Below are experts of layer 9 (counted from 0) of a mixture-of-experts language model. Rows are named router (the router's row for the expert) and show model dimensions 0-127. Each number is 128 + 32 x the weight over its row's rms, rounded and kept within 0 to 255.
After each expert's rows: "raises" lists some tokens whose logits its average output raises strongly, later layers aside. This comes from a sample of Wikipedia text that the model never trained on.

# expert 25
router [140 139 149 108 150 155  90 148 124 118 126 141 114  96 185 149 129 128 135 179  58 114 123 106  82 128 118  74 132 165  94 175 133 127 109 107 185  22 109 109 156 117 159  41 103 104 113 127 102 106 134 193 126 148 187 142 123  75 132 132 143 104 143 164 114 112 134 110 169 164 151 169  91  71 108 187  73 142 197 118  95 111 121 167 108 124 144 175 151 151 103 166 121 119 137 151  56 129 104 157 129 150 120 121 152 100  65 112 175 175 102 133 147 119 127 127 168  85 107 143 160 121 140 193 159 121 124  93]
raises: ".", " ", " D"

# expert 42
router [ 88 156  99 133 192 177 147 132 100 102 119  97 122 111 158 132 113 141 108 154 182 140  98  50 122 178 138 167  94 113 111 186  51 149 133  87 114 153 115  84 160 124 143 126 105 121  66 100 121  91 121 175 157 166 114 151 171 115 125 105 110 110 149 129 136 163 104 121  51 164 150 160 117 148 139 143  48 125 103 110  91 108 133 147 154 180 128 119 178 123 121 105  85 160 146 191  87 204 120 148 136 146 110 140 158 107 112 138 169 109 120 110  98 172 116 188 162  94  79 160  85 143 161 161 137 102  86  84]
raises: "ir", "ig", "and", "an", "y", "or"

# expert 29
router [141 175  70 114 133 131  88 147 133  51 109  65 111 109 123 146 166 172 115 162 155 155 125 146  97 142 142  76 138 136 161 128 102 143 126 147 138 162 121 106 141 113 127  89 106 161 100 155  97 137 121 179 117 152  93 132 154  82 145 159 109 105 159 181 148 144  77 100 133 125 179 167 117  64  90 137  77  96 162  98 106  89 154 156 147 165 111  97 171 152 107 190  88 179 147 196 111 131  95  44 154 157 109 100 152  90 111  95 190 155 140 134 158  71 150 130  97  81  73 146 124 153 157 147 181 156 132 131]
raises: "h", "g", "ch", "ity", "f", "b"

# expert 28
router [ 98 177 164  83 133 194  99 104 101  91 109  85  64 107 147 148 115 160 117 149 126 139 118 136 111 184 155 112  89 191 108 134  76 110 161 130 166 126 135 127 160 147  94 122 161 146 128 126  55 112 106  92 134 163 160 113 120  97 174 157  82 130 177 138 172 107 116 127 131 213 136 166 113  74 117 169 142 124 170 107  93 121 106 144 154 125 155 156 145 130 151  96 106 120 136 173 157 157 104 105 165 142  85 148 105 142 106 102 163 146 112 162 111 159 130 179  83 122  27 154 106 118 177 134 173 109  75  60]
raises: "===", "-", "|", "M", "O", "In"

# expert 46
router [ 76 188  96  95 191  92 104 169 122  83 143 128 105 105  82 148  96 155  85 106  69  81  95  96 109 133 141 119 134 113 117 132 129 129 156 125 169  80 142 134 157 194 119 138 119 159  85 167  85 125 143 154  95 186 179 185 150 162 136 156  77  88 166 171 140 134 101 129 135 123 143 184 140  72 137 168 128  88 119 124 147 104 136 153  87 162  78 147 179 102 125 151  98 146 100 111 118 116 111 145 142 196 114 148 167 109  99 118 169 165  88  62 174 156 197 125 132 103 131 146  77 102 175 142 124 140 103  96]
raises: " ", "s", " as", "al", "at"

# expert 32
router [121 135 199 122 150 157 117  92 108 105 135 121  92  92 124 195 135 128  88 162 139 157  86  90  85 146 130 148 118 122  96 175 100 148 151 123 194  44 121 141 147 174 151  96 146 150 111 158 149 109 125 152 174 115 172 143 147 124  75 145 187  73 163 126 164 101 107 147 141 158 113  92  83 159  65 194 122 193 125 101 109 108  96  85 108 113  80 181 124 121 133 182 123 107 197 114 132 123 111 131 159 114  99 141 150 145 123  99  70 123  49  78 102 128 146 153 111 144  88 156 127  91 139  95 164  94 137 128]
raises: "red", "ers", "hen", "h", "ir", "in"

# expert 6
router [104 146 170 127 196 199  98  94  86 152 132 111 120  53 133 132  89 137  33 165  80 123 138 180  94 159 190 101  90 198 115 175 137 130 146  80 197  83 133 141 146 177 174  91  83 162 126 129 112 100 137 164 103 130 133 138 159 148 149 134 139  86 124 122 140 121 107 128 116 144 135 107 125 132 124 155 123 102 124 131  98 123 156  71 106 114  89 133 118  79 166 144 111 127 160 142 143 170 130 138 116 124 100 150 162 144 152 113 186 172 119  79 120 125 173 163 106  50  99  95  64 140 163  88 132 155 107 104]
raises: "row", "ody", "ul", "ot", "ri", "it"

# expert 26
router [116 181 112 122 162 133 114 100 146  84 133 120 105 104 113 131  92 138 101 173 106 201 113 130  87 230 190 106 117 139  70 169  23  98 176  89 207  96 106  91 129 145 140  71 100 160  69 147 116 113 144 135 142 158 128 133 127 115 112 160  95  99 154 163 134 109 130 144 119 153 141 127  92 123 105 160 107  91 160 107 102 118 159  99 139 124 124 152 115 127  78 115  95 153 159 165 134 172  82 140 192 154 112 107 115 138  55 113 148 203 104  92 150 119 145 142 105 127 134 146 144 152 143 184 138 109 120 107]
raises: "ast", " a", "al"

# expert 24
router [ 79 131  55  88 151 171 116 117 127 118 125 115  87 137 161 118 144 110  95 144 103 184  93 168  97 125 138 125 143  92 143 188 110 106 193 136 179 164 110  95 145 114 137 170 102 167  46 181 111 100 166 155 109 173 148 160 114 124 130 180  76  98 138 153 139 126 117 130 119 149 183 227 103 106  75 144 112 127 110 113 111  83 112 119  98 141 147 142 125  60 143 158 103 162 163 151 161 130 153  94 118 141  96  88 144 116 119  66 169 141  94 128  73 132 144 191 125 136  91 171 142 118 153  79 175  99 119 131]
raises: "y", "ile", "or", "ested", "yl", "el"

# expert 15
router [116 134 170  87  94 131 110 134 149 145 124  49  95 126 159 154  95 191 127 131  88 178 102  95 101 140 156 143 119 177  95 175 112 104 121  96 146 160  77 101 178 119 168 160 134 107 107 186 115  80 117 112 145 102 173 151 146 171 144 141 154 132 143 137 200  62  80 159  67 153 153 107 127 125 165 216 111 150 173  61  93  54 115 158 134 193 148 157 130 131 105 115 132 149 114  94 154 156 148  99 121 129 109 150 170 118  95  98 136 163 107 113 175 142 172 145  94 116 114 133 124 145 134 146 100 105  72 105]
raises: "aker", "ight", "ir", "in", "ired", "ed"

# expert 35
router [132 165 166  99 127 104  87  97 134 150 108 107 132 127 163 139 145 156  78 147 153 125 140  82 126 138 143 153  86 155  85 136 135 121 130  58 142 150 121 110 143 155 125  68  85 117 108 160 115 107  87 195 152 184 171 167 134 148 184 174  60 145 200 141 165  76  86 121 124 166 155 150 115 103 117 117  92 135 136  55  60 129 148 158 131 119 104 183 140  99 164 137 112 128 122 146 162 166  79  59 156  87 145 125 105 121  70  81 148 174 123  97 119 150 163 159 139 101  69 183 116 113 116 163 121 105 172 143]
raises: "1", "2", "fl", "one", "ne", "led"

# expert 18
router [122 124 143 106 151 139 145 123  97  82 155 109  69  84 100 164 102 119  88 153 131 127  91 113 138 187 149 107  60 223 123 151 115 122 168  86 174 103 100 101 129 144 175  65 110 174 119 106 114  77  77 121 117 164 153 125 152 115 103 145  92 143 164 145 148 106 153 133 106 163 134 129  84 131  87 123 115 148 162 104  63 116  65 134 167  99 108 133 102 191 117 214 156 146 155 117 134 180 119 104 162  91  87 139 181  82 111  98 138 153 148 132 119 126 180 151 177 124 126 124  95  99 122 194 126  81 138 158]
raises: "i", "r", "ac", "n", "ources", "le"

# expert 44
router [145 156 176  88 102 139 109 137  81 116 161 110 163  84 131 192 121 186 127 127 122 171 136 112 127 132 215 112 144 234 131 181 144 101  92 136 114  77 106 113 131 143  91  46 118 173  71 159 107 105 118 169 124 124 126 150 195 157 187 188 138  97 137 115 144  56 113 104 120 119 126 138 142 101 133 151 139 167 121  85 131  81 129 119 142  77 123 174 126 108 170 156 118 159 131 136  99 147 108 111 137 107  81 147 149 110 100  71 153 130 120  98 163 122 142 130  89  67 113 127  92 143 172 129 143  85 158  95]
raises: "-", " of", " and", ",", " "

# expert 4
router [138 146 128  80 157 173  99 161 102 127 171 115 100 103 105 171  86 161 123 145 122 159  84 162 109 158 171 123 117 116 122 147 160 148 114 127 170 114 130  95 131 201 117  99 116 154 116 172  83  95  93 165 204 178 104 118  67 112 155 142 171 105 124 241 133  65 116 115 117 130 166 123  59  66 111 133 128 164 124 103 137  98 131 112 137 107 127 160 171 126 124 164 102 146 147  91 104 105 123 145 137 133 111 151 165 137  99  42 139 150 147  98 144 131 152 186  75  94 128 164 143 119 128 157 180  63 103 122]
raises: "g", "oc", "c", "b", "i"

# expert 10
router [ 87 192 159  91 147 211  98 112 134 128 155 118 122 132 183 148  68 158 120 118  48 109  68 118  95 142 172 124  90 119 147 116 130 117 116  99 210 150  88  99 170 137 184 128  61 117 144 110 118  79 135 155 146 145 166 112 171 145 118 118 101 113 134 128 150 122 159 138 145 143 145 133 105 103  99 155  63 170 136 115 121  91  92 113 125 127 168 143 207 127 199 187  66 126 100 139 140 138  95 144 164 154 124  95  99 133 119 116 150 128  93  83 114  65 121 197 129 114 107 164 131 133 155 171 147 122 126  97]
raises: "ir", "at", "id", "i", ".", " "

# expert 31
router [ 98 158 107 106 133 134  82  83  96 115 135 101  92 167 149 189  87  95 129 120 122 116 137 116 117 134 108 131  95 163 112 150  99 154 107 151 165  89  97 139 151 190  98 107 143  96 161 120 103 131 149 127 133 209 118 142 204  95 140 153  86 102 191 130 143 141  89 125 120 111 195 150 119 116 106 147 103 142  95  50 149  73 113 101 141 188 107 169 134 126 106 134  90 153 169 197 173 186 148 125 179 135 110 141 140 153 112  75 135 148  99  89  98  87 144 115 149 103  97 124 142 144 129 160 151 146 169  21]
raises: "in", ".", "i", "ing", "ant", "r"

# expert 0
router [ 79 140 155 141  98 159 113 111 131 104 170 145 119 111 180 127  92 166 102 120 135 173 129  91  97 111 111  86 126 141 104 181 143 160 180 115 139 123  92 109 105 147 202 134  41 122  93 130  59 127 126 147 172 202 115 187 144 151 149 155 105  80 192 146 180 113 101 140  91 125 135 156  77  79 140 115 132 129 170 134 125  97  82 114  94 137 113 129 115 119 164 130 111 167 172 148 143 186 134 128 195 160 108 145 163 109  92 109 179 140  70  68 132 163 109 147 109 112  70 124 119 101 145 145 122 101 193 101]
raises: "2", "0", "1", "8", "5", "3"

# expert 43
router [ 96 103 117  50 151 134 131  87 117 101  84 112 111  90 170 164 189 147 101 127 158 158 126 132 104  99 150 125  87 169 131 123 113 124 120  53 149 124 105 111 162 171 118  88  67 144  89 136 104 119 102 194 133 132 154 170 151  97 155 127 143 104 151 139 146 131 103 111  87 122 193 108 114 120 155 163 130 161 137 115 101  82 146 156 167 101  92 200 159  70 145 126 159 198 187 152  90 153  65 119 135 123  98  99 209  96 132 121 169 111 135 120 104 168 106 141 159  41 112 143 139 111 149 168 163 119 145 143]
raises: "r", "ig", "in", "f", "it", "ab"

# expert 36
router [134 142 140 180 140 177  41 139 116  96 121 113  79 139 104 143 143 161  85 177 137 122 120 112 110 184  97  59 104 151  74 136 119 176 111 160 136 142 119  88 187 124 188 112 105 171 100 139 123 110 121 136 126 182 135 141 179 161 142 158 108  96 150 149  95  80 126 133 102 153 159 174 129 133  76 118  75 136 130  90  20 100 112 123 162 174 101 160 140 110 174 172  86 155 145 126 111 160 101 112 175 111 130 137 122 112 117  75 133 169  94 127 122 138 179 124 101 127 101 108 160 124 168 150 131 115 108  43]
raises: "ate", ".", "at", "iving", "ight", " and"

# expert 34
router [140 145 126 130 155 125 137 142 113 105  99 142  77  91 123 122  87 150 111 175 113 120 115 117  59 131 162  96  92 150 101 155 103 127 116 143 158 125  73 121 151 147 124 146  61 142 122 147  34 112 143 148 182 148 132 162 121 145 151 160 149  50 192  98 171 147 108 150  94 169 151 121 168  51 127 150  78 139 133  93 105 119 103 137 110 127 125 137 118 102 133 173 119 161 169 122 101 230 126 129 195 142  71 133 131  99 122  93 167 121 141  81 179 117 124 145 131  93  58 158 163 152 177 130 120  79  88 116]
raises: " described", " belong", "enez"

# expert 16
router [127 164 133 114 141 140 101 130 118  90 110 115  75 171 101 117 128 182  99 166 133 107 116  59 119 167 138 129 124 100  80 122 127 158  74  91 150 138  98  98 139 162 207  97 117 165  91 183  82  92 111 116 145 143 163 212 173 132 144 169 127 102 151 220 123  90  91 210 133 177 142 134 124 144  76 145  64 114 130 147  74 110 111 144  89 127 122 134 129 120 138 158 135 158 174 137 108 115  92 151 152 160 119 111 149  61 121  99 147 145 132 132 143 186 136 172  86  90 118 115 170 153 137 144 109  80 159  92]
raises: "in", " of", "ant", "at", " and", "b"